config = dict(
    n_layer=14,
    d_model=96,
    n_experts=64,
    experts_per_token=2,
    d_expert=64,
    d_shared_expert=0,
    activation='clamped_swiglu',
    moe_layers=[2, 3, 4, 5, 6, 7, 8, 9, 10, 11, 12, 13],
    router_score='softmax',
    normalize_top_k=False,
    routed_scale=5.66,
    balance_loss=0.00243,
    balance_bias=True,
    router_noise=0.1,
    router_logit_norm=1.0,
    init_std_router=0.0308,
    lr_router=0.00111,
    n_head=2,
    n_kv_head=2,
    head_dim=32,
    vocab_size=16384,
    norm='rmsnorm',
    norm_place='pre',
    norm_eps=1e-05,
    positions='rope',
    rope_base=10000.0,
    rope_fraction=1.0,
    qk_norm=True,
    attn_scale=0.177,
    tie_embeddings=False,
    parallel_block=False,
    init='normal',
    init_std_qkv=0.0214,
    init_std_o=0.00404,
    init_std_up=0.0214,
    init_std_down=0.00404,
    optimizer='muon_variant',
    lr=0.00365,
    lr_mult_down=1.5,
    beta1=0.93,
    lr_head=0.00802,
    grad_clip=1.0,
    warmup_steps=50,
    schedule='wsd',
    decay_fraction=0.348,
    decay_shape='linear',
    final_lr_fraction=0.0,
    batch_tokens=32768,
    seq_len=1024,
    doc_mask=True,
    train_tokens=251700000,
    steps=7682,
    dataset='wikipedia_en',
)
Below are experts of layer 7 (counted from 0) of a mixture-of-experts language model. Rows are named gate (a neuron's input weights, with its number), up (a neuron's input weights, with its number) and show model dimensions 0-95. Each number is 500 + 50 x the weight over its row's rms, rounded and kept within 0 to 999. Numbers have three digits each.
Before each expert's rows: "gets" lists some tokens that make up at least twice as much of what it gets as of all text. This comes from a sample of Wikipedia text that the model never trained on. Tokens count by the router's weight.

# expert 48
gets: " from", " to", " with", " for", " by", " of"
gate0:488500444396536504468490481459423516446486485419464537472497502411565548465537634522495488452434529517514508452483488503574497531538411498468482435528451407501506529513508508533478519480485534421502393503562508563503527503477538476464454428566417596518403613596576434584519498509427471562
up0:501516453403538524572435503488574515444476459449579541478491554406537563542495509523447529551484503456558469473471523624505463484493484545459516455574548501533478487405541543459433525476458530401517409559516597435583509426456504552453507483539479557465391436482559395513439501517533422530
gate1:489515507466509595470518567503428509541605501518507453519553442438446440305532533510480530423468473545503482500486526555505565484434521504497402484452514461473461418520441451481519440492506554512514403421483544547540433472415425509524464482553514450466441595496513493386482502565555460521
up1:483543529482534569524449509514438544501525505518515479532552507471508541365444625572447489480441459601515474446538441633524562524418613427524463486423571499452438400529492486464575494480530536510526418536500534512525525425514456512530457474527543428587416529452531474440466527487521506512
gate2:504448467560508512491480547459549502467496414477497458438448452459490478503546599456487569477474590542545489474474443472552478461560412406525631429485489457458477597587542478532464510506467435546552495464485531434570559519549442550490536541615583516492482498472547523451461623544402500471
up2:509482520500565520401474459533545506534452451426462443510485476536491472516516607489456548458436590521478502471520460486526446534532358480460509515566503469500560564588545413465453555508503378535466585510498558481524536461617434536503502580586545517507506471514501555502407628535451492480
gate3:476493567472526443463493590405553590491419547486477452425463519408527514434538529423556437502499505472459530549492531487560470579445431493485522444363545455386500560569524498497427492428485521474488472526545476467488566532538528540513459443552432535526428500581509501463489446575412590501
up3:495480447484505500500517572493564610476524517414437490541506499482497486500471523429445458537469511572553589558461439465459473596522522423433476487383563481505499450483418518502446514440578481517419494532534587528521571520532447479458538595589467491580363471588507459443458487531436527494
gate4:557513421591633492550512521487521539413403511572523420436595396522506534531457496506536469530502574490575442414497540590555479523570567505509448523547615470419471604478508521436471477516484543480524461517446526426478472481520508500398483504505529539478567480438476463489503469551470468551
up4:501503459541472476442551508539588374498554554464474488420553500566570562499448450439529468445453522561381456531467567555511535475554529421515607527515463468455534442517419526442494513449458377514494496492536457530539549395466468434483583454543496438482471454543502548498528558416481441483
gate5:499539552443597491498500500471519612497514537511575624440547517497533628536495474463461537486492477472522510444461605518511514422502490515479548490571466413399445517516479499514428356519442566523588553417499452569498559500479499508392481472448499473522514516493483528423582426506508508534
up5:497541439482589462471504506525453530603525528471490602510563574583472602583501529445505493499536522547599473504531536509567545581557431485450598521442454572472547543461499462406406512509557506569466453453549491529583450522512494458398506499538560525473425462459515527474557399480479467508
gate6:494511434493533521583532524596589455558501587539571449572500548457520515509371526435499494498427521576446457450480449506503504466480506497464472405477562430490495502547455571540532555563419526448459570534423408578442541412506441454516436479549486518521559458537565403423519502492511503508
up6:580451396512577464458471481530478538567558611589558472544489463443500519576360529410534468455467436582418525536468466507471491464578452474511572409513497477488545491492496536560547541592495556448479546566572498507532474540546420448432499475531486537475482471548595502476519496456468559466
gate7:523550525457534551431556532509472453570549452445506446590513416573491484424437487628522481558468539572534525540506471505524532531535489579448463503586609579516512488529480562504435555534546465525502489482512490461454517519521508477396507347533549431541515515510512534561594407517442496571
up7:583474558433534389476531521513419496606570459437448450583535434533522430509449525591440437587523545505416519513503521559478506491543550503510483503511458509526486528433470518476473481518514501510464524481522478524384486458528556538500481424446608482503579424457444540417503545360503474575
gate8:460435488540528471430531543521438481506470492475431530474469614529461531571510474549471446532504481519543393439500487558462509549481580567669563495447503494476528521488438505409498461564519479498486507447602492415516556508543515545402563431532529512442523539474532611449545542543470601488
up8:563396488491517396480467554495451498529492438497451536512500574506436571602546484656529426509467455535452518465571410505531521425563515533579475528492461522466525572541469483388484558656507483481474507472484447399416556495502517439482483524545492494472570484493487534514501541529544535520
gate9:511582448493436538562478484486442425475554418472472486502495481507511538528578465481424540463479468498485449509447410538478603553463471529435491497380437433490539620511468483507442453494545518434510478427483492498445458546500501422367466519485637454443514404454446492523554542524446444514
up9:458545484470408545579430519514424486451488470406506495514523506539536550517590541555394561459429444474424470470497501464499609450455459467448471454422399531458550545535449477494412481500432520447484490503529570528526581506542578441447505490438501520451462490464472464505478660442496479549

# expert 26
gets: " in", " of", " on", " for", " at", " during"
gate0:462498547524639516430404531474505504475460423599528481462496475563526537503538519511471448558555420480543455546463371563499437552525462541478463428486588383391480533510501496476493502556513533494488523550474519502407532490467538541512409488469489484516519412471423464547496596560527590478
up0:529411466486499462524541479436505473569511466479494595469555488532571371510471498473560538476411494543539528558545435577552505544551420393498477487388536480408452511496471492547509534497527474508550461491537514460562540518409497416442484527426473473505444518481410468529522482530522575341
gate1:497513468484565512566535554492425474580464459451505477545505451567470539458557516451514527546484504544480620539478421563482485451444510494538468470511641423368445590581489474561553528575534461419525475530599450578517481476534503447537501506518514457535508599448526440464566512473420521468
up1:480470424502590395483510511523486444496671649451502446558467456570482493466556557566521527432421417429408469475478489452464433484482517479506437496536540456483484486472508549479493506464513463484463498495515480497503498468453417510413433473534433510469530570456489467442451600594501502552
gate2:480537478517486406525537633433521506474368503515543436480493457503471584406491476474525460502606519408529579500419435542504493505571503454576628381459483466551443437509480455480513522526486563517537507498484447445420508510445532452462525544562551540477463527512406500482444501542529512539
up2:485463437536436413508404576508507466550440501485489458466560453478545532436466496495512419529518503414489448471515452531473501507443399550470640429456377460457536556490489571427571468511523479520448456499510472457588425563536523447471462546560564545385499477502493526429461514481524413504
gate3:483481495546567432585540525443512469608488467458485539386489518566477502475539456457568529437572608464569546432457478526504463467376486499527499594491529494462535441533491450479438482472599471521518538389488446561571446508544472604519571480523539489442543508426504488541537450483535411515
up3:471485524505498415595540523472544529571411523475430503438507447519578490488373460421560525447509564431572470518467494488518491473383481472488490512556534480480474573426461490517483575428569530557552536563516418606486427498460540487498558476531475463446533483430520458455436396582521476442
gate4:421563451545477549561462474529528583516431534640472507447456472522472575554505539471509523508538479554468485469485466584511524438406514519517553478410478472438537538548429531432465431438507529413421589428591511517430548470463401485412500486534506445514458549498531509520496534433431578526
up4:460426384459587539503382497468489508471492475654539539549502478541531461463481539489495507487452420510417450503538483564483554452515464451456483481401517490570469507437482492459448475548479527445403562470546552428497600532502405432441484501462490595501520407558513524467505447460526530445
gate5:477430430437550479459548617487543507568518578396532469487589549466531509462522490437522465549535487549498482434454485555454517451517530517454488476480472411474550454503534537486475515505471446539403517472488511540649552566616518502436503538557441521579578538485470574532435530591502429453
up5:461570430484514410526518634539488522514465446426519413570495541484484526448463402474522469542466481520439460463417492517511479427416474494528459504455498512489532486444411547487491567501492483544423584500501531537581491513491610593519474487528399447507520412479534430465425518617542541440
gate6:458507487538505502386448475522464535496557463607525549561505486479501532534449592524555483410464439512477388481479513524558478538519481545506552525388406497474520602503546472513434508560423505405501525488452441446465499537570512465471496539461490621458464507439566500515457541512610385524
up6:406472617479526540364445534493471490553519488541494507509458542490393540571433520538516461478451466468503459483476506522479445445614557502576520541413438527496456574558425532508524558506506520393466504421458503446447504426528565560559561483512409481444503520451511586482498554469522585512
gate7:591452575542505495529490491414441452618467493439437471471468413538494551604598450489492453565455514570477376537470513541524472500475472516476516550565486481520487535578494532492425500477542537528422494488425520570518553508562561509448572552532493460502481601452372588452492483488546514489
up7:547507564518452501470550438448484543592557523536548555527455462579538463583473429604468497482395405459531559453468418445596493627531437536562460465517497474474504496522474498469454488534523464496564440460574481567494507505467452435393517528550448571493559591503437437456483455509536516487
gate8:453528430455381459488495513495436491581595480453547582516510541514525581508462492442449457546432518549468485510461539505462476476469486485450552429539592507555532457428493499606501428550526474463527474491562441480527484603374533508489575466557548442505552450527413505609501574475486455430
up8:525534447485541496447524567536540590464517594509608501607436536567434577555440528510461404520470539516452588465440534539488418485451564499541508488589476426568584488459502489506500426521521457495481490542538522579555559572543534554430517429510481583541486478511482519567467575566455565493
gate9:492434515536617452565575397530514410535464552472495413424480571462508540497440443496461544499440482440504521455457495491476438521492532382536500535474406424509577489595445453448550527555516453514558393488461517513592486494509506518449580450534463518541488447483488457550511587539577534455
up9:428529503468529543482572505532508398536514540544437500399553601477532516506450446489537515510460475431400498487432462511433511462515450419509524527454400435450598514604412484482514523569528439467528569440473433564601506442488504522443493427514519477531495418410502450563493545546527442483

# expert 44
gets: "C", "T", "S", "M", "D", "B"
gate0:465510563511503465473499526436470525498543468537474463500495409445442445513474535445518452484483447462560512519472388493524510565405545584561483436485536585495479485485486455457539477480571552650450545402434440562545518539429536483508472582481613441564409522510490526545473456453454559589
up0:449470542527559526529509572460393469548517448526460523516500492433499455491435479423400481383495452494556500464539458586544629555552448439461471461386506489428557536495441495442447479534485554521488551490385485548513519474433485547578496537576461446467494569550508538516479578537500437563
gate1:565514514484555603486500532523484457513412454551526454486423473515475453583589485432501501545449526594561497484465493508526509568389567473530436505428527492398566515473537470451619513496405481483511434481441580559527467488616496465494509524553464606565544486554495483488533475459573435466
up1:593542464412439548487522472609522483488555549453471523487490458409472433545513563442550399455490500497559538485498506489491458576403517490581542478479518578489476535509513463384470532530506500494536413447515544510636550508541517467481554556449424420523604524536505577590533496507520472565
gate2:502525495569532502474554628436499552536517502550485540529535520555586461517523596459544450496452485570420531514396512509554535504468443579502522487500533425537530598548538487577558526485474466378524561546538476559600582511523469451483525427521518417597456490397509472543426484454514494500
up2:455473522509491581515511558446444611521500464462418493556478603522503405513520479432491474469526490525468460527463561500501533438459585567437412579518564466365470579480494506487418458516541465537452485501508524560532453474498449522392538409466472429515549458492483446476402507383473523537
gate3:574460523477578495467417502505509512543505519556537440511416512546492468491470458509442587551350478541474537496565541539520518410464536565549510390543456436462490497528487569502457482512503461394462442390469553486506486476574562509490521577463402586589576539568462562518560476485500497502
up3:538513513478559490457425496555480435597507505593536538496508467502497478486439516467435502590429529548517455570513574494572477431546500598534596387521462440491475507535475571511441444548415415467430460390476513481435520464579535489515516488453397500465485559565474559539508436433447487538
gate4:562531482516534481421547559448451474431582498549609495510504450446439452530599576545481460548514497476527539543446535594540517629521474598486457489476555478475497496516538509586429503429538471435497575444560439416516481537481492478420581415568503439504520594477480528527447468552509537458
up4:525510539510508564606479446464436489564568500527475413523498506525490526514516522557549485548430540480464512517425526498601501525520554578418493562520426476473511552505520531494385470541515563484538577463533559593496566630474556498351448526486419506484586576556522525529414479495456504493
gate5:501510594461506479524472486521481492525428480508455414475435535541381535582476509462411537567504531477533530517488511495571606514406454465538513473503358570562544606552474488451433449549518529428484486557529504492450577519449483518561545452529494574452474477486552521445479622463499593495
up5:513469510411529477442474425546566522510489412499503486451439525433356477515486544517564473506445520504573616461514488459564565402483543527482435480501415551513507547511514534487447473455577495591470510494538484462561474484533606425447449536471569517550521447452552547430470566548518601434
gate6:501532482541486451572559493499537469533470568582559541549488576436573487481446524492446490533502545493529527513457599508501534545422487499505466343479523561423435486516511475473478490495623533473506570525483465590506502347582574471441542521530467566609449573524530524516463524541546535460
up6:382541429549546555516533491547490473447502478619523544515504602469482460472472502362442480491452559401496513525408497571524449522447421448536467547509532510437561509581537519504444506569575525491528506502460518564470481440488493565417448550590469476472559448473461466414424497530485499428
gate7:517483535482430552508485606460481507568513527449460541581584437510494554503539546509447434501368507452395493362494487575557489476435539540477496423491445497494483529505431469496499487495408632455540495596500473520538520516465452445472507441610525510503468545534524537490521469490571590562
up7:546537428489480495537482521432471478505552524427435472528506431465500519460516498483475497463475456391465431536460463539525425465447494530503454497458539485617527473477539526485509401472541604465394486493600494330438455512454409507547522535549463440422515472501564538546479561490438436415
gate8:533544426528413562455487570512604517500572462495449502518469521485571459581459477505491505511538475528547471576525524481428480505449520499517549465471462461510422504555488480487492470444559526527471533540453476663524499530556531497500569481506483349551419550444532515560429519516513397350
up8:468473482413544638510500505596500435531464457521511444463538532548458546503427476450374530530476549521485531430404418528481491453595563448534515464443481541514424454472411545482470498511459504508563474498551495501472485600519416568564554496535432534560468444522471424468496536612477504448
gate9:507532496485556548530519506530452460395500589567526473518450532439456449546459483583400444546475481548509580518451473591454508466466541558529470492497506490465490535556554529508540410604541456413586601430511460500532555469620541566462498486508512585532449529585425511449553482518581494529
up9:471530546523575552501496588565444451397475517626565498571494452541452494525434437564519502455467501511549510597489526498548546450411569562530422463545499514515551537525571587484458449551548398381533482411543445553541548563560464520500491430513497535488453536547503556530482510466555475512

# expert 52
gets: " G", " H", " D", " St", " K", " C"
gate0:436589532529567493596507514544474521470558550366419483555541445521522487540500555548477550544428449590419546555436542452492447475473518552562517565473523430489508526506414428397559535505531499444528527584466507472517527497544518572373490507542406485455486459525515513525452529596500541514
up0:452645484509548475508440394430491494381531486484470488461444501534478486481499502489484504507434583517567495467456537539470467565423513426545464552514418442455507504612519457430535528557564508465611483471534532454521427610514493512507514509486405537458494421569526598501440535554479468547
gate1:476531416445454477489461520489533544524569579547529514464486605430471562467547504547486507534524512522494546568421442451440477556515592613549489525438609511533464523533454504530430531451501521441451356541493445564524555443508404548428475507442402565495498452482460467446536531535497455551
up1:466477479415473531468483538550440603508488583525561505597454564441512648406494556538511497512384521564469511556432415465528451477527534583504502511464523451526486504476469542536527549395531480479478489559507486557523534540435512538455445491440453617489478477567482548470553541532608468535
gate2:517485530569424607506492529517505486468547473463557510486543551458412510490552503498490429459438500466602488414471496492547405504510487484633507425513482582510472558529407417498572479517433550554435466527474493462521567420541525445460491491591418611455415539562580504493519546527510534523
up2:566481536493436618562509517502392455438532467520480429456479535448428538485527514515456415437447539467543413414459466431550388534497476451531462503490554552461424508466529451496516467540511483586529430514460543434596544527567504514451535517497420618523413490519568495521522576485552519467
gate3:496422481536551502532447495463467481521420488473518582555609567430608542445461507469530547489489571529433467437492416435546549516548520514508490516494421565538395517641541398429488504514507451514507516460498418584597491466540519490507512541444546511453434526484419522520564475437541551487
up3:548474455491491438497433621525512472508470538474521452505565418561429545407415416471504538483496501462464466417566527475483498498542573449479494411525435586477565449587517490595556541547551443482492410580483505515536515514561430531502505561444543458544583460551441533490472529441539455596
gate4:480464451533469645502511530518443484511443537462576559523541522525492464576500495489564434566438462510510570464521464556500576467487538546570456357468501537563483488566488475542476475522513539465488543548495587451469518451501559581533533577531443541468498407425576574487593571500601491558
up4:472502415523503544429542526462475486578537450487546565540477459471505517541539532431585494545430568481479520514553444533509605416491550529490567385522471508620421521559490492402518514498525536396450543559541527469513508414507526536451472488578499518517561344458553492510506437504538539554
gate5:515547485457506547552517511497521525618480503478534508512529481443609469443527508435467544500471578533535585594527478516672414493505462490563473570418536506433547550516486448430564493470496469495494499473563526534473534379526445543445473553543493510460574467494582540491526519451606400490
up5:442456556543612504534530427519530539487440564441494551509539453430638489492490529464479439470484611608536525614569472527523486463442442506514545529484569430557490538510421502446503491494574453436484589521540464517492527412432526477526509564447500464481618463434511545487491492549535448479
gate6:518549503542503559528563511595510484498500428470548418567501463415485452459563456547518487429460543620560511545503517473598510556449508427475472447560521552568544497559510556448506481461476520481551553518594518575499471443566497396394496546450470514408443411457428420468480435502526506492
up6:465489553512486557474424495449508476415456474471551510448512575467469470458529455545450589452444578472425463549521514487493571484561524492464438452544447564448578522582419533428554473562546477442492525510476532484486516483636492523394443566530384492466486435445497565433487512465543395546
gate7:540380473468518464512441474426496516520522438528602585489555409454521533420540563461582532513530543586458549567442560470442455500565446564575526457490452497487505485456418528453565539552405516555468533568494481582538536517587439509520509512545491488590445421533555530484463564479510435512
up7:528453424462573506457412477504527461532499531527480508447497494450506552499466447474529495494448578552394498553464583521596574462443461488512478475423444404512554589502437555532537533543529465412521482435567521448507542605589444491473585589480468523464426424487593517496468511576517445526
gate8:465520452452412511474543541526448519427479460493458546461453417447359444440519489496518557536428541561578517496473440494543578514460511437501436412459459496564412555463510447555443511519527482508532556450477491517562528554484515424524470549554442449476390470589523477481479626590497545485
up8:454483488453468536533525528507482524398529508397476493591455447499406507467496439511495512553388547516453545532500445518597479476391503425542398445389482599578437517453499481506436518564477513479569532501470551442542455497510505487538465549560456449446462396516567487510479558551549583497
gate9:481546448520543504493647508478531535591409551389471498494472514471493511484474433446552450509533490509468523534589501499559479542410542448479546465467512540540417425538532412434500516528464459562432538497454513543548543432477482461493559556541486508355429541493547557434579530416440464480
up9:474537455413544523521612511500563459471446549427453485481561449478562503433484460457498486396510452511513613444440517435494478469478539432510454494465527487449488460520536461460548447495522494630468535462452469586526441417514528518419529519492527498427436537532580570573585432400534470433

# expert 19
gets: " of", " at", " to", " by", " with", " for"
gate0:478453533424516535513494467554435507586526558472559519458451432493598491489527447461499552447537502494492433539538473488513394515493577446478432430471541554415451481458465572501463588553454559471496455498526524437519474552417463585411496531475590437447541500541537551504612585486476617526
up0:550430484498533496515497508457533497539582564465597505450526506498544455526448423453473504460438525564466476565481564486523455545535462441430408502408445476469461510464451587490515529518435550489513394503495497454568491605532496556385493557485592529443532429557491574497633524522482593531
gate1:441449480552555493535471525428505421474534491552471596471451514546440522441574521471536453511349435454508345460495538503579497529501521469539523605573447460476515523501472513510506528387526468449518504536522433498504596446475535476425442461503482494440448557470556559442462557540481589525
up1:522510519543479476593496457501451405481482594472545399571579529567559511477584515478525462446563472545495545575540478507522548531452479499521511411489486476564511555508465519506474598455509506539412454513404477451540441462517467498507593479587375548531515470442434524482517587392507417529
gate2:403516472499533550515444611471456487584534475537353570411578561501603478498471459528498522417501581546441458490445490452525490556521482447483475598457494470503553512541429479568444488513491482511539509495487514544412534478549403397426445518532510527488527464540459558442519467482569501585
up2:470521501431433420407503544384482590478449464540469486532471494498434506540529485419532439502522567426444522537497409566569564505425399431497463481510585552475506588443552477502548441569514540547380565491481502509510469495522472513494497435483572466528552390538559487507543501423540476530
gate3:536451486483495481438447590568444473514464478488548482472531546518505452528466457462450549552411501543426474424445511450544469478471561456517599446485518635480468574494439552521581573513549438551521511489413581500501512565505516637412471484512449451456573465522552575532539507569546537436
up3:579399511454510499485457551581449511508464560538542531518546600582521417488454538486423483522378552506424459478476544412504522467420465509512578441444533545471485558450488577464585451492592444591529487525443512523575501477516468484515474449519464456454564438509552603537491522547552570526
gate4:554395436501532402488470541469526530514410462497470456565557537434439487508516384471536483431453545517520531449504425439452574525441514581368507493496514507496516535504472517477439419586481514569449439501529526616482568498477443480574461529474476506547475514576542504433455493503463410592
up4:517523428443473540527460473461558621461421502479480586589515429444527455589538420576575508490430483556511497444535487531544505484441433460451529507505531539507423471499555434578593491554458583477450400500568517517473492425473539492493384512472489473473433451484511515400487507511509490601
gate5:503440466458556492536490421461472448559611619582608498561528518542586466457469553520483457490514509444499544504505488412499485510546477444606454538465543529486449502578527463541448526477595510453495393529481543432550579606469538515476463522465421507407549504422527515517464544572495470515
up5:466463409449502504480495500407495639595552563529597419512530498525489494545460545397590470515569510510363542447493432505479547526483444460559507530504464490507527420493520504435541493483517613444434476511464501427520494528527501590574497516542508430471564409470478424500514526425504511497
gate6:532451555457527506572488450428494613522599625440513532466420465494533574561464533400511544443509421536494504558585528567446513500563552497472525500490374349515444517505461502518513519443449563559490496494517492501484532529586489424443465571466515479466541515574510543501529461519473556481
up6:569516500440566379523534471465442530415581519470541546542549538487408533452488514512397568484490504574516562512484516565544597509475568517481613430486472425526483555516535470524493470481470457572606484469598484566615529515432473546429438473458556509484552560533497517480482494458453439494
gate7:495508494448466484518614528441434555496454483487506423541535523459512540503565458444537470528510478592561507611430501563442439550449596481456394426539590548525515560504473508426482413463519523518486498526493551518409498476516442605475518477472483527482469479339560494477479557448581502475
up7:547543398471523463503542480465555584565615599450474535612453488495614570492502532564448510451389475487532566566443521547516457471525522455527508436519478525501499498571523528493439443474544518544536415476452585486495463467516591515530522483528424510579541459452610509430526537525450554497
gate8:515501453500514473494460503531473431620554499576461587507528581561486527513508511523498497535436512526524505475557460566432562463488557517589512485471590499555464480444407432538494536656477521583499510534500414609533545495483489588477617423546523504513430470588475540507527588477489484504
up8:565425350496511515491451445458527452545553526490431456518476566444420490540418492480580432429515526548566453480561437492451432385537499466485454577495460492455471579543475492545500505437494500489456491469547493473482648567479579579405539538483530523530542530502493562472545516542548482547
gate9:514428420471476548577467453448456479521500509590500571526474530484521517476570590531495444464461584548559483506473490636459495559447567437574444538446521534548382521545550457461494537568452421490496498452465505512576506439450425542451523444467467548490486431512487509422555635487450477486
up9:492470414453469506587440503485484520439442433568491591565460504524457507470543494528536516395414504598510518512502502493477518525520496406497496561482460531468469433497507503487458430524507424453571529522510572471463499526394387492453536564528459598561482464460560500367407533565457488410

# expert 1
gets: "6", "9", "5", "2", "8", "7"
gate0:522550559583512451495439496530469417472501518586598539511439567549359560554534412488512488481516532549487502443529429459514492437534604459497466484499572550482503430536502508445459460472593420473486402471487423488469510509448478534417535550504540486465469468580408493469510546463538449387
up0:533528619505471582516452486499552498491450410501549528568468526596487583538526490446473532441464504464551570560458461503487490404519594498552490456500504485466407467475487487452481503548504483551564447421531472424475489559518478483362568505495489494437528549616389584464494482554456426463
gate1:491429434438533462490548435544462508558562538516449546498496545574476478480445567537399554481535622562520459511500493486540449445519467482492438519537398486484534501590608567585455510457439408504595532557595534550528532521537512456554506548499412520523471525543539556424552437486558549476
up1:523393498445485481573529553458529514464428485482440575474532583628445468473525566529502427549516499458432498488484554569541449516441446474526447460539464497541516523529568553477564462497534466505537565459605531460468607469584537487444539490480500511456500516521552536354507435449529617461
gate2:508429523455524548514477588621464465532533509437393510536569466518537411572455513598455491488557460505523515483492522558461460535533521498454536576528519566544465491534445482517504555434452507499603431548534479506468468576507415478441494481491565486502460453564497412448569442445520539665
up2:476406487510475475498538529522493517513504479539377497570598511515534491469493477494450459544439493442599480520468469523526509510409548502457458514529552563571517533542454514459492501584511491467620444574525469424472419657472427413461539452547553505488506475486477482559594455406544457578
gate3:481534471483532649451599491569464506489536498537492565509438461443450476542483572504503505449602553490486511537475446543510518596575517419516482437432533511496410410552482467438532576456466454444442433587479537532504567601487409485534533559496482463540485476559504426489441545510468452427
up3:556495472614471592545559460514417447488502507471501595584529569404469438450554561495536531415533599511455499542425486508506454582523491408482471490449553464478527458602407468432476541491415443422470507566502508507568532478464431461512545534524462496517429577544519457474433510506503468456
gate4:446498436547539570432518474427525484505555518584489458501499480563434524516551524549523487570626527468498592502422517534598492471610473580478482556506517493481544523473532481547523504600521468590517560477495468555571532405481455473527531521448505582624516381561525428529545494466486485451
up4:444475444489538549462503462421449503484516477608477470425542498508474500428484459509569488547580487460533484565436511528535438460600516551530459621582474514447472609481488521513518519564549416481498527393412434506483483401511465526529546508440471471609536408509558512502537537573532457573
gate5:536584469505496501454527476534468538603560529529455496556506442666499532614535521533574460531389466531496506497512563472493517503525598542493473512491485568470515497487440558482413554397532480479480495512447523487497483445612530438505471456496508521516556487439467434467362531451601448485
up5:535590530516492514473545462507542561461524517480454523556536476606483522538523535492542408520391382556502489586531548471508443437453532542479487531501455586483506547509469436461481584446581476432465523519556427446451500465591524507415497525546459470532493555451441425454368510474575568555
gate6:536552508452454488475562504528538553416500509483455487451543575463404438548465486484514480560489504441484549522559513637467451418360490497519459477550492509451543501481429524360550498442492551453418454534522469514420575514546567444489506499504419542536454476509533473534502466467620594483
up6:569504565540555549481421516504524481529521576516503413490578423463509511508456442493456487669488546472569579522473409444474480531454469553513454434550506431483521498502585498551508483466530399474434538479567463560509558570600621520532503494444532547462557506477563417462525484545535481497
gate7:482503508518524543431526466496504534527537517523521507489490454514465587506530590522495529503595502577474554461604430511454565514508377510457582471397560499503468508567484480497508580491624650414490479462497490463588464520463430535462485485569539483486515533464517382461468452455431468577
up7:484511424486498513497531481443419469564541598450481542579477564448423464505524536427496533573459503510530580434505432537519539513505430433417559459574470483509428481496569490488451544504536545537513495481518524544594525540505539512470503439528606492439456559444511544523484367467412403616
gate8:487546632516535425526528364542423520469581432457553563471449443627475519554568513504510457427474484506522480465468437587466439421439454562438497570488503524510486535414489479449508574519544468511487484362468489463517488522547456509451490535461522537488491486426512483532415553483559542461
up8:580522502565603477529435589545602475563519572494523599604551477501542504492487486510518394417541471518481538598539476514542484564522530465494524541457427525462541465519540512498509511434448362601498567363496512505498579505479461456439536556531488450529513502467520466464500456470459503433
gate9:464506561397519514511499479541481556558552564456551456474417569503513529526385551422523481443474516595403488494493450471475500444413524450498504542465415502485421506552531567451502537506507509422532526522474458532514501439512601602488375487539557427489570541400493588499481542483542543548
up9:535535524480446394533471537492546540488435487471422537553419488559466523545503452444513449470433364511421491487373413502476450486383542450491557503438398493555470507450517569445515503568443489507547532474580504474497521539511618501450444540564566434469460514422511531474498541463519518490